Below are experts of layer 7 (counted from 0) of a mixture-of-experts language model. Rows are named router (the router's row for the expert), up (a neuron's input weights, with its number) and show model dimensions 128-255. Each number is 50 + 10 x the weight over its row's rms, rounded and kept within 0 to 99.
After each expert's rows: a language model's description of what the expert responds to; "mostly gets" lists some tokens that are sent to it at least half of the time. This comes from a sample of Wikipedia text that the model never trained on.

# expert 21
router:45 53 43 53 47 65 40 51 43 43 56 55 46 55 55 71 44 50 37 60 55 48 53 37 29 49 61 52 49 56 63 53 43 65 55 54 40 73 52 65 47 49 40 44 47 68 58 41 65 36 38 40 63 50 34 51 43 60 65 41 45 60 52 35 69 39 63 58 65 57 37 55 51 39 39 47 63 58 53 78 38 36 52 55 48 57 51 61 46 63 40 49 49 48 73 43 49 67 29 54 45 70 46 58 54 53 48 60 56 82 58 44 41 65 68 46 48 58 70 57 34 40 51 43 57 55 56 49
up0:60 50 50 51 69 61 34 42 49 51 53 33 58 48 53 45 59 41 53 56 52 39 73 46 65 52 35 48 62 38 50 49 67 64 38 53 41 47 53 53 49 51 37 48 42 55 51 58 51 52 62 61 54 44 23 23 52 57 68 58 53 50 49 59 48 45 33 53 33 67 53 64 44 69 44 38 59 55 55 52 43 59 41 52 69 52 51 62 58 45 42 64 54 48 44 62 47 60 45 43 52 40 47 53 35 59 41 21 50 40 53 61 49 47 69 60 59 51 53 59 52 47 38 52 43 63 62 53
up1:43 62 43 46 33 58 59 68 32 50 48 55 49 65 38 44 53 64 53 62 26 43 38 47 62 54 45 41 61 76 59 54 66 53 43 33 52 47 61 49 50 57 46 62 46 51 47 42 48 46 50 57 37 62 48 27 41 62 61 33 50 50 66 77 47 61 44 54 45 61 64 37 38 45 51 60 33 45 39 59 54 46 34 52 51 44 32 57 39 48 44 52 53 55 61 58 61 43 55 42 30 53 53 61 41 68 35 61 66 59 33 52 44 45 60 52 54 60 38 48 64 52 49 49 53 49 60 42
up2:50 44 36 25 44 48 22 56 47 41 79 75 61 47 47 42 44 64 58 60 53 52 54 43 52 47 58 55 42 49 45 48 56 37 56 46 57 47 41 54 55 79 63 49 55 45 59 39 41 43 41 64 44 65 49 55 68 48 48 47 50 46 55 56 43 48 23 58 75 44 49 51 61 47 50 55 68 51 45 41 74 58 52 55 39 38 29 64 49 46 42 47 58 40 55 55 83 45 58 50 57 57 58 47 61 46 48 63 50 52 62 62 48 60 44 36 45 48 35 37 43 40 57 39 47 51 38 49
up3:57 50 36 67 50 53 53 65 49 69 59 42 65 59 52 40 43 62 56 49 41 45 48 48 44 51 50 57 25 50 56 39 52 64 52 56 68 41 52 56 40 36 42 49 45 40 60 54 48 42 41 48 42 51 58 54 46 50 53 62 59 63 44 46 51 54 56 45 50 62 49 59 53 53 50 57 49 49 38 45 53 37 20 31 39 48 62 56 41 52 62 59 57 63 49 40 36 48 65 47 51 57 72 60 51 37 70 53 52 52 55 45 51 49 55 39 37 53 55 61 38 52 48 66 64 66 51 43
up4:58 48 45 75 59 56 49 56 48 63 62 47 29 39 49 58 38 59 67 43 54 64 50 46 55 53 53 46 48 58 72 50 43 48 51 29 63 38 67 77 48 41 54 59 46 52 56 47 36 37 73 49 34 58 47 38 60 53 42 60 69 41 63 49 68 61 61 58 44 55 42 56 66 47 60 58 56 62 46 63 40 51 41 34 49 51 53 55 46 50 68 60 44 52 55 37 48 39 48 56 46 67 54 66 41 61 58 52 42 36 41 46 61 44 35 57 47 29 47 56 47 38 47 53 49 63 48 44
What it handles: Generic head nouns. Common nouns for entities after "the", such as company, process, station, book, project, device, often the subject or object of the sentence.
mostly gets: " company", " station", " ship", " book", " song", " Company"

# expert 56
router:58 49 57 48 62 38 64 39 36 50 53 50 32 33 65 48 38 50 49 62 40 49 32 44 51 39 61 49 53 60 59 61 44 34 69 35 68 50 60 49 53 30 50 46 41 29 45 63 51 43 47 44 48 54 49 53 34 62 66 48 47 30 57 54 46 32 53 45 44 42 46 53 32 55 57 60 61 35 48 66 48 63 51 53 60 58 61 57 44 46 52 51 48 50 54 68 52 55 47 44 36 39 62 67 67 49 49 48 55 47 57 41 58 48 39 65 42 63 45 62 55 62 43 43 46 49 50 51
up0:36 56 57 62 54 57 49 46 53 56 48 56 83 47 42 62 38 30 34 50 44 50 56 63 52 60 36 64 38 43 56 52 57 58 40 56 55 48 40 52 44 55 34 47 50 28 58 48 60 31 58 77 54 55 55 39 32 53 49 31 56 51 34 55 52 62 54 63 60 37 54 45 69 61 68 47 47 20 52 47 48 37 57 33 58 54 41 55 56 59 63 50 33 53 60 68 54 37 47 48 53 52 59 64 59 47 67 58 51 67 53 50 54 50 45 46 50 59 58 34 61 53 60 61 48 35 49 38
up1:50 57 62 44 63 53 53 42 39 53 38 48 38 54 48 46 48 45 51 72 51 59 53 54 29 57 64 45 50 34 61 46 44 57 51 52 50 63 58 57 57 49 58 53 43 64 43 68 43 40 61 45 41 44 41 57 58 45 50 47 52 35 63 65 36 45 42 23 50 45 55 60 38 53 58 45 50 54 33 55 52 52 56 33 29 48 39 32 54 67 44 54 52 36 57 52 46 38 58 66 43 59 63 50 49 33 59 37 52 40 53 59 50 53 37 43 52 36 48 54 35 47 63 71 55 60 57 47
up2:59 55 38 49 54 41 47 46 55 39 45 30 48 71 54 58 64 51 41 54 59 49 49 71 55 61 54 50 41 47 49 49 50 57 43 59 53 49 40 50 51 56 47 61 47 63 26 56 61 64 31 71 74 51 53 39 56 48 43 39 69 66 51 48 51 42 25 53 45 52 32 67 61 42 43 76 55 49 47 41 62 49 44 40 30 54 58 43 48 53 54 37 41 62 51 53 66 63 45 38 48 43 51 56 57 41 48 35 44 52 52 62 42 56 57 43 30 43 44 61 49 59 36 57 59 50 60 66
up3:43 56 53 70 56 30 45 38 52 41 54 70 53 37 46 28 46 47 68 50 58 66 50 51 59 44 41 43 79 38 42 72 48 53 37 37 42 46 42 47 40 49 51 44 60 40 48 67 60 52 58 41 48 60 40 63 56 35 47 55 46 24 31 47 51 55 36 44 49 51 40 75 31 62 56 29 57 41 55 54 43 49 38 35 50 62 52 61 61 43 51 46 41 49 45 62 39 58 57 46 59 65 44 60 54 53 49 48 58 45 50 38 39 70 50 45 51 44 62 60 61 48 51 41 55 48 48 71
up4:59 39 66 49 52 55 39 53 69 31 56 60 55 27 33 72 58 53 43 40 39 46 70 43 30 55 49 44 38 66 52 34 49 54 38 52 50 46 57 44 54 58 42 53 42 53 36 66 60 50 69 52 48 61 54 52 71 59 57 54 59 58 48 54 64 35 53 49 44 27 38 45 35 47 51 46 56 42 52 52 45 69 53 52 57 57 38 59 54 26 44 64 44 43 52 56 39 60 56 52 67 60 54 57 65 26 36 46 53 57 46 65 52 44 52 61 60 59 46 35 66 58 55 64 59 64 50 54
What it handles: Chemistry and medicine pieces. Word pieces and terms in chemistry, pharmacology and biology, such as hyd, methyl, drug, protein, thrombocytopenia, in IUPAC names and disease text.
mostly gets: " drug", " alcohol", " chemical", " ant", " nuclear", " protein"

# expert 58
router:44 49 40 62 37 46 63 72 30 46 53 55 37 41 42 63 62 31 44 53 67 49 73 68 39 39 47 53 57 57 35 52 36 58 46 48 67 58 54 35 52 45 44 57 40 54 64 42 66 33 46 57 40 53 34 61 38 49 48 38 44 49 75 55 44 49 50 56 64 57 53 63 54 48 39 59 44 58 65 73 38 58 32 55 41 39 50 60 44 64 46 42 53 34 42 55 47 32 58 58 42 65 62 62 40 55 66 44 51 53 52 54 35 57 60 53 35 52 37 52 51 58 51 43 47 52 48 47
up0:55 63 62 50 57 42 44 52 43 56 41 71 48 50 62 52 53 74 47 54 50 54 51 33 50 31 51 56 49 58 38 52 57 39 58 67 42 50 43 27 29 52 62 47 43 42 23 64 49 30 61 49 59 39 53 29 36 47 63 57 39 68 63 50 63 46 54 51 47 58 47 46 57 60 40 52 43 33 38 43 36 54 69 43 48 51 43 47 57 33 61 43 63 36 57 50 61 39 53 37 47 50 41 45 58 51 59 56 53 46 44 69 55 71 75 52 35 48 39 48 56 52 41 44 43 56 58 27
up1:35 42 57 48 42 52 47 53 50 41 68 57 30 57 42 56 61 53 57 58 58 47 38 56 45 63 36 51 34 65 69 47 42 48 41 53 50 54 58 43 58 32 59 46 41 42 35 64 49 48 37 75 36 70 54 51 58 53 34 51 46 44 48 58 43 53 46 67 58 47 52 52 62 28 56 50 53 50 60 40 42 57 54 56 62 67 59 60 46 50 51 52 53 40 65 64 55 47 35 70 62 43 45 47 61 46 43 33 65 57 51 62 47 66 61 26 50 39 46 53 51 58 51 67 60 45 31 62
up2:55 43 66 36 44 52 47 75 67 49 47 51 44 73 40 41 51 40 76 58 38 26 49 49 23 42 56 53 64 59 44 54 43 39 64 60 67 16 39 46 56 49 58 50 60 51 38 54 55 45 39 50 48 33 52 51 37 50 50 35 42 39 65 43 57 60 67 58 45 64 61 61 60 49 42 46 46 46 50 55 49 64 44 53 59 45 52 35 43 45 48 36 69 66 36 60 63 64 44 44 43 53 67 55 53 53 46 42 23 47 46 59 67 58 52 56 49 41 42 46 54 68 48 51 41 72 57 47
up3:38 55 56 51 43 46 75 45 46 59 47 51 47 32 60 37 44 57 35 60 64 41 40 54 50 46 44 60 64 45 48 60 40 60 45 61 57 49 50 54 55 47 59 37 47 46 58 52 58 47 44 48 47 61 47 26 69 57 56 29 43 61 50 77 39 50 60 36 63 59 40 53 33 65 48 43 51 70 60 32 57 50 52 43 49 41 53 38 67 52 46 51 53 49 38 50 46 48 57 47 38 46 73 45 80 39 51 70 44 59 56 72 44 39 50 45 57 35 57 38 56 38 67 61 65 46 50 54
up4:58 37 55 57 64 46 47 57 49 58 82 35 34 46 41 37 51 57 48 49 33 57 45 60 41 57 59 43 59 51 41 39 68 50 67 55 53 49 45 56 59 43 57 44 58 62 51 70 61 50 36 48 47 50 50 52 60 41 50 55 50 39 68 43 55 33 49 58 36 35 50 71 59 46 54 57 72 42 62 48 61 51 52 61 47 50 62 60 47 42 51 47 59 43 46 57 43 62 59 50 40 49 53 61 39 60 48 61 56 49 67 42 44 62 76 34 53 43 48 52 57 29 45 56 48 47 51 37
What it handles: Position and rank words. Adjectives and nouns of position or rank after "a", "the" or possessives: top, left, right, front, head, chief, home, middle.
mostly gets: " home", " left", " main", " top", " right", " head"

# expert 57
router:53 57 33 38 45 52 33 35 54 43 49 49 48 39 47 53 44 51 34 42 59 44 47 51 67 69 72 42 42 53 67 46 52 58 47 47 46 58 65 78 63 50 57 74 61 64 48 52 46 69 42 66 49 55 37 55 34 53 54 64 43 51 45 59 56 48 52 46 53 55 46 61 59 41 50 68 61 64 50 52 64 43 51 63 42 46 57 64 65 30 44 42 66 48 44 59 58 58 52 46 51 40 55 52 46 41 65 47 39 34 50 39 74 62 58 30 46 44 53 55 44 62 31 38 53 55 48 51
up0:42 56 51 50 51 50 50 50 27 46 45 56 44 49 57 41 42 46 53 34 56 59 66 50 69 59 49 28 42 49 40 69 45 64 47 54 58 42 42 58 41 63 43 39 47 58 44 57 41 64 45 50 43 63 37 66 41 47 68 55 49 34 63 30 55 58 57 45 56 69 55 46 54 57 51 47 60 54 53 47 53 45 60 55 63 32 73 26 55 60 54 48 40 36 52 64 50 49 53 27 54 49 50 45 62 57 44 56 51 56 69 48 58 38 50 64 56 58 23 38 49 49 44 58 47 44 53 42
up1:48 44 59 48 54 59 37 73 56 41 66 46 50 60 37 47 54 28 52 60 68 55 67 46 52 56 53 53 42 45 49 29 61 59 58 64 40 50 48 52 37 39 61 45 62 58 43 61 37 47 40 62 49 56 51 37 52 50 63 54 50 51 56 59 19 48 41 45 44 40 43 62 47 45 61 39 47 60 50 69 46 56 64 57 53 49 48 53 45 45 37 36 45 61 48 52 33 58 40 51 46 59 46 32 40 56 49 43 48 52 51 42 51 52 52 56 64 34 64 60 45 45 56 44 65 47 61 46
up2:57 39 54 42 55 56 53 63 57 59 65 47 40 69 38 61 56 58 72 55 55 53 71 52 49 56 54 40 31 40 59 48 38 59 45 56 36 50 54 57 59 56 38 35 47 42 36 44 40 56 34 51 47 52 47 54 53 50 47 39 48 49 62 55 64 52 34 52 57 35 48 47 58 64 52 48 70 60 49 60 56 32 32 53 62 47 48 55 50 36 71 66 57 41 43 58 46 61 54 45 55 76 60 43 65 59 66 52 71 50 40 56 37 56 59 64 54 51 40 35 52 54 54 42 65 50 68 59
up3:44 51 54 70 59 46 49 46 53 55 46 49 44 48 56 44 62 33 39 50 47 36 64 41 53 46 45 53 43 48 60 43 58 53 66 39 54 60 68 63 48 42 49 61 31 48 57 47 41 55 53 53 38 55 52 46 65 65 55 41 50 61 55 57 66 73 44 42 50 67 56 48 27 55 53 51 45 53 57 32 41 47 47 64 47 51 53 59 66 41 63 56 57 35 48 37 44 47 42 21 58 51 52 51 52 58 51 63 39 34 61 32 35 53 29 70 33 54 55 33 38 52 59 51 70 39 47 39
up4:48 55 50 46 59 63 28 56 67 35 54 35 52 45 45 53 41 50 61 70 74 60 44 38 57 44 56 55 42 43 43 55 48 48 62 52 47 40 57 53 70 46 58 69 33 75 43 55 57 34 51 50 70 50 57 47 54 51 40 45 35 49 60 39 51 38 31 35 58 33 44 53 37 42 54 45 39 56 30 40 56 42 60 78 51 67 55 49 40 59 42 52 37 65 43 46 53 48 69 55 45 52 42 40 53 54 49 60 57 58 60 58 59 48 60 42 48 58 50 57 55 46 50 47 39 49 58 54
What it handles: Non-Latin script bytes. Raw byte pieces of Chinese and Japanese characters, plus pieces of transliterated Asian, Persian and Turkic names with diacritics.
mostly gets: "ō", "_", "ā"

# expert 41
router:45 29 48 58 50 52 60 48 63 60 43 55 56 38 55 41 62 54 41 54 55 45 58 56 26 50 45 46 42 60 31 63 52 52 70 63 62 47 41 65 65 61 64 49 49 59 44 50 69 29 51 50 56 59 47 33 41 48 49 32 63 59 46 45 68 58 51 53 49 67 66 54 59 54 54 60 56 47 42 51 53 36 47 50 58 46 69 42 58 45 63 42 54 51 78 56 52 41 35 31 48 49 55 45 52 48 49 67 32 64 33 42 50 45 56 50 44 65 61 58 46 51 62 40 58 36 37 55
up0:54 61 36 55 60 55 50 54 60 48 60 44 27 39 57 39 51 37 66 48 51 70 44 61 62 65 47 39 48 56 52 55 53 50 64 53 39 56 66 38 51 56 32 26 56 61 52 44 55 43 62 58 52 51 55 49 52 43 40 52 48 62 48 62 69 68 78 47 46 51 63 59 45 57 49 62 52 55 55 43 52 39 71 60 65 63 53 29 50 53 31 69 32 52 52 44 36 47 42 53 41 50 42 35 28 54 46 59 52 48 41 48 40 50 38 35 45 46 53 49 41 67 52 59 53 41 49 45
up1:34 48 58 47 60 59 47 40 62 54 59 54 55 48 54 54 54 54 58 40 56 46 50 58 58 51 49 55 49 55 43 59 45 49 60 30 43 39 50 68 43 54 41 52 49 47 57 53 68 45 28 31 44 44 47 56 46 44 49 67 55 64 56 69 48 40 35 67 55 49 56 34 76 43 41 38 61 42 41 52 45 47 26 56 55 47 38 43 33 58 68 60 67 64 50 55 49 52 61 55 56 38 52 52 33 41 37 36 48 57 32 52 68 49 71 48 60 59 34 56 52 47 44 42 57 65 59 57
up2:71 56 61 63 56 52 52 61 58 62 63 57 56 42 38 57 39 49 47 36 46 59 56 68 44 54 53 48 54 59 53 54 59 42 61 57 63 38 29 45 57 60 56 50 39 45 40 39 58 45 41 71 62 49 46 45 42 46 51 49 65 47 51 47 68 50 56 32 53 43 44 35 68 64 63 33 41 64 46 57 56 46 51 60 50 62 30 52 51 56 56 49 57 45 49 39 55 48 44 39 41 35 56 51 37 47 51 53 41 50 60 63 48 52 45 55 47 37 52 34 46 34 29 36 48 45 42 57
up3:47 49 53 38 32 50 38 67 54 49 58 53 48 54 49 27 42 54 46 51 43 48 53 59 62 43 56 62 54 59 26 65 50 40 61 35 53 41 38 18 24 34 47 36 52 55 41 58 50 62 56 58 53 46 45 43 42 36 54 66 54 54 49 25 56 47 36 59 40 44 62 52 30 46 55 38 44 48 44 55 63 41 57 32 55 47 52 53 70 59 36 48 48 65 45 64 58 57 62 40 41 52 58 45 54 44 42 36 56 61 51 37 47 48 53 52 40 41 50 46 45 58 80 54 53 66 58 52
up4:40 49 39 40 57 64 40 48 53 42 50 52 65 57 58 59 57 56 58 53 58 53 46 28 43 43 48 71 56 65 58 64 54 47 51 64 60 36 38 63 64 40 41 42 55 59 47 50 43 62 59 45 50 39 45 43 54 41 36 64 50 37 42 50 36 55 56 60 48 46 42 34 59 28 53 50 43 37 56 71 60 54 36 43 38 35 43 60 47 47 52 32 39 50 72 60 48 26 40 45 56 40 48 61 53 29 50 42 42 62 52 58 39 64 54 70 59 57 40 39 63 57 51 55 46 37 49 52
What it handles: Mid-word Latinate pieces. Middle pieces of longer, often Latinate or foreign words in prose, such as Pont|if|ical, Rom|ance, colon|ists, dispro|port|ionate.
mostly gets: "om", " War", " Lem", "rom", "urg", "lem"

# expert 43
router:45 48 46 62 57 54 57 59 51 48 51 59 76 41 47 46 47 68 38 57 44 38 55 63 41 32 37 58 53 38 42 49 36 51 57 58 48 50 64 53 58 47 52 51 49 40 53 37 40 49 44 50 61 54 47 73 63 64 33 24 46 69 47 60 63 49 44 32 48 34 66 49 63 22 61 41 41 32 48 48 64 35 47 41 65 32 60 39 34 44 49 39 42 48 43 36 55 63 49 45 43 55 51 45 39 48 73 51 40 41 47 61 43 41 48 54 44 67 73 54 35 57 45 50 52 49 53 74
up0:51 71 39 54 46 54 47 41 51 42 51 59 50 69 47 42 46 51 50 46 38 61 52 53 40 53 45 53 65 36 60 61 48 54 32 50 55 41 56 28 30 43 43 52 59 42 68 44 51 44 63 58 53 58 48 48 52 66 34 43 48 45 49 28 67 35 60 54 65 52 39 43 63 52 53 52 57 67 30 51 22 54 48 49 39 36 31 48 45 37 59 71 47 50 39 42 49 59 53 28 57 62 54 58 47 39 52 60 56 72 53 59 50 58 39 47 43 28 49 56 43 48 35 56 69 51 55 50
up1:50 49 49 53 50 51 45 65 36 47 48 43 54 30 42 76 49 45 57 52 40 54 56 49 61 45 49 35 54 44 42 28 43 43 42 54 37 60 51 45 44 34 53 48 58 63 52 63 49 51 37 51 39 45 63 57 57 29 47 42 37 60 50 48 49 64 55 38 37 55 41 45 43 45 55 42 35 57 47 62 53 45 53 31 61 56 51 53 66 31 69 46 39 66 59 42 36 63 58 44 42 52 69 36 62 65 42 51 45 49 56 52 58 44 44 45 61 52 63 30 27 55 39 51 54 42 51 49
up2:56 57 41 56 52 54 25 62 50 60 56 49 57 49 35 54 61 52 42 65 44 75 38 57 41 45 46 48 57 50 61 47 38 52 51 45 29 64 40 32 54 27 35 30 51 55 67 34 52 56 56 51 56 53 44 47 61 58 49 36 43 47 49 60 33 42 52 58 50 51 54 47 48 53 43 62 66 55 51 58 48 55 35 62 43 56 53 59 58 40 61 52 53 52 50 50 38 29 75 63 43 51 29 50 55 47 42 66 36 67 38 43 50 52 49 56 34 45 60 40 37 49 52 44 68 36 41 43
up3:45 43 48 41 43 48 38 58 57 68 64 72 54 43 57 53 72 61 31 56 32 51 60 51 60 38 50 61 41 45 45 47 52 60 47 53 43 49 50 40 43 61 42 73 46 58 53 68 55 28 59 51 47 48 80 50 50 45 55 53 57 39 66 40 60 35 52 39 50 31 58 43 42 52 54 61 40 46 40 62 45 59 57 45 60 45 44 49 64 59 46 49 63 47 51 61 49 58 63 46 54 42 54 48 57 51 64 43 57 48 50 56 40 51 47 59 56 46 75 39 55 57 63 44 50 25 56 37
up4:33 48 56 67 52 45 56 39 50 32 57 65 72 47 56 62 55 43 77 60 44 54 45 41 49 48 56 68 63 54 41 68 42 54 38 49 46 55 40 31 43 60 43 41 53 55 50 49 75 50 47 49 59 66 35 41 57 27 50 52 42 59 55 47 51 58 59 53 57 44 44 34 42 44 47 26 60 72 35 18 57 61 51 70 38 41 51 37 56 59 46 50 59 45 53 48 57 52 53 47 30 54 48 51 48 50 64 59 49 54 37 55 41 52 39 69 53 40 53 34 72 55 45 38 58 44 51 35
What it handles: Narrative action verbs. Main verbs after a subject in plot summaries and historical narration, such as go, came, took, began, fell, let.
mostly gets: " began", " came", " took", " how", " so", " gave"

# expert 26
router:70 50 45 59 51 45 52 64 53 56 61 31 61 36 54 53 54 54 40 60 24 43 40 28 54 37 48 39 42 55 45 54 55 32 53 50 59 36 40 52 60 34 67 37 41 51 46 53 52 44 47 48 49 47 75 50 42 57 53 61 50 27 59 57 52 45 46 30 53 59 45 57 43 45 54 62 42 43 46 51 56 58 49 58 75 60 44 55 62 64 42 50 38 48 47 50 55 47 55 68 40 28 59 54 56 49 51 49 50 38 42 38 49 55 31 51 40 52 46 45 57 50 60 68 31 45 38 62
up0:47 39 61 49 51 46 66 43 44 55 47 51 51 68 39 45 48 46 37 52 45 54 42 45 61 58 47 68 47 53 61 40 51 54 43 48 64 56 37 43 45 60 52 56 35 39 43 43 67 41 64 72 44 42 64 48 56 47 39 42 53 36 57 57 52 50 32 34 44 37 48 58 48 54 50 47 60 27 40 58 67 32 38 58 66 49 56 46 44 46 46 54 58 65 57 43 45 42 43 37 62 34 35 55 59 46 65 58 58 45 59 60 44 31 36 66 83 51 57 33 46 61 36 48 55 51 48 42
up1:55 44 41 47 74 43 56 72 57 54 63 68 70 56 58 45 51 34 62 65 61 45 41 38 54 31 43 72 42 46 46 65 40 50 50 34 57 65 43 52 64 67 54 67 37 48 53 41 52 30 57 54 49 61 60 67 49 43 45 52 38 46 53 39 41 53 62 45 68 48 48 37 42 54 39 37 46 53 43 64 30 30 30 61 59 41 54 62 45 53 51 56 41 56 50 41 45 46 24 55 69 30 66 55 55 54 43 43 44 50 56 62 53 55 45 29 35 44 48 52 51 48 55 45 72 47 47 31
up2:60 50 60 51 49 60 57 41 43 38 65 44 44 27 69 54 52 53 29 49 36 53 57 47 58 46 62 45 47 45 48 59 49 54 58 40 42 65 57 57 57 57 59 54 37 57 41 43 43 55 48 46 48 37 56 37 56 46 53 49 40 46 75 46 48 61 45 42 70 54 54 41 61 62 47 54 52 48 62 55 57 62 63 54 55 51 49 57 40 28 50 52 32 49 44 65 72 27 52 68 62 49 48 35 66 66 54 66 43 52 53 46 48 51 52 42 54 53 50 54 61 51 44 56 49 41 57 38
up3:57 64 47 56 62 37 51 40 29 40 47 64 68 45 64 50 45 63 53 56 45 40 48 59 50 43 54 42 57 51 74 49 67 35 43 56 51 38 43 48 55 56 65 36 43 68 56 35 63 53 46 50 47 29 47 54 46 55 34 31 64 35 50 54 45 41 39 49 51 39 56 57 61 41 34 50 71 50 51 52 45 51 61 47 55 56 40 49 41 50 52 61 62 50 48 78 38 64 58 47 53 33 54 50 57 48 43 50 47 25 31 36 60 48 53 51 49 49 30 39 59 49 48 41 47 49 57 48
up4:44 43 31 55 58 61 47 30 57 49 64 64 34 49 66 38 31 63 29 47 53 44 63 53 43 64 49 44 59 49 67 43 48 47 49 44 81 56 68 32 63 35 59 42 50 39 39 44 52 32 40 63 66 52 48 69 76 42 39 46 47 26 50 53 46 54 52 54 35 39 65 47 56 53 57 53 49 60 65 68 56 53 48 55 57 48 62 48 65 40 57 58 48 60 50 58 44 48 39 49 51 27 49 53 43 46 60 68 50 62 45 54 52 43 37 48 43 48 41 50 62 61 34 55 48 36 65 57
What it handles: Initial P and C. Word-initial P, C and similar capital or lowercase pieces after commas, dashes or pipes, mostly in biology species lists, such as "pupae", "panicles".
mostly gets: "- P", " | P", " P", " p", ", C", ", P"

# expert 6
router:39 49 76 44 54 50 62 47 52 60 46 64 45 46 41 47 29 57 54 67 56 51 60 46 39 32 52 51 49 40 54 57 50 45 48 38 60 58 39 63 40 47 47 51 56 50 40 57 38 53 66 36 44 50 53 49 49 35 47 64 62 38 54 45 47 41 41 42 56 63 44 52 54 67 50 43 49 51 56 47 65 62 42 42 44 55 44 54 57 57 59 57 36 34 73 49 66 59 64 51 55 51 42 54 51 39 35 43 46 52 69 64 32 48 53 61 59 55 50 39 32 45 69 44 64 68 75 69
up0:54 53 41 60 45 49 45 72 61 67 44 38 64 54 48 38 41 52 44 51 42 43 45 58 50 61 38 51 44 41 48 51 47 35 60 57 58 50 54 27 53 31 40 64 54 69 73 62 50 34 37 48 29 65 61 39 39 47 70 49 57 45 35 53 47 31 47 68 61 42 41 58 54 55 41 32 40 49 42 34 53 56 56 39 57 58 48 57 38 57 54 69 40 45 46 50 62 55 43 51 51 44 48 51 72 38 42 40 50 63 36 34 41 29 54 53 48 52 54 62 60 51 64 55 60 58 59 52
up1:65 48 48 27 53 54 54 48 42 40 52 60 43 42 47 59 39 40 43 38 63 65 48 59 32 39 55 56 62 52 41 56 51 37 46 38 51 50 62 57 51 44 42 32 56 53 34 69 60 48 60 47 55 52 58 56 68 43 45 61 67 68 39 42 37 52 45 39 49 60 73 57 40 39 33 66 48 48 49 42 48 56 40 59 33 40 58 42 47 71 40 44 53 59 47 53 42 84 51 63 47 54 53 52 60 59 57 68 59 46 58 65 41 33 48 45 49 49 39 52 61 52 46 55 44 60 45 38
up2:47 49 33 55 40 58 52 23 53 53 53 65 53 51 45 62 49 47 52 52 47 58 36 48 61 38 69 69 56 39 48 43 56 61 44 38 25 44 52 51 45 44 46 58 26 54 59 54 39 44 47 50 42 63 47 55 47 40 58 54 50 53 45 60 59 40 63 50 51 42 33 58 55 57 70 62 48 59 66 47 49 46 40 36 69 55 33 50 49 51 50 55 52 34 56 49 57 23 63 55 50 48 64 61 53 50 48 54 44 34 53 46 61 36 59 56 64 42 44 36 69 56 58 67 50 51 72 68
up3:62 55 42 56 72 49 50 49 59 35 62 52 64 40 54 71 54 48 26 51 36 43 47 51 67 38 56 79 61 64 62 55 46 43 35 51 48 39 54 41 38 33 38 36 46 42 28 60 47 55 55 61 41 49 53 57 45 54 37 54 56 46 54 45 56 43 49 35 39 63 65 48 56 40 76 51 43 41 59 40 43 63 62 44 55 66 59 56 47 55 41 59 52 55 52 43 57 42 36 41 59 48 65 38 59 40 59 26 38 43 52 56 43 62 66 46 38 37 56 39 47 65 32 61 45 47 51 45
up4:32 53 46 52 41 54 37 53 52 49 57 64 44 54 47 50 76 50 45 38 47 56 51 40 50 50 45 66 49 56 50 51 49 66 58 44 60 59 54 58 39 59 57 61 39 31 74 35 58 40 39 49 52 44 42 45 45 76 60 45 56 46 47 46 50 59 53 58 34 42 47 48 31 31 59 53 41 49 49 68 55 52 67 39 39 49 56 43 50 49 48 66 51 56 34 70 35 36 56 41 41 66 62 63 48 63 43 44 35 45 32 42 51 48 55 59 48 48 34 55 59 49 37 57 48 38 33 52
What it handles: Sports career narrative. Words in athlete and team biographies about matches and titles, such as won, Cup, League, scored his first, debut.
mostly gets: " won", " Cup", " won the", " Championship", " football", " championship"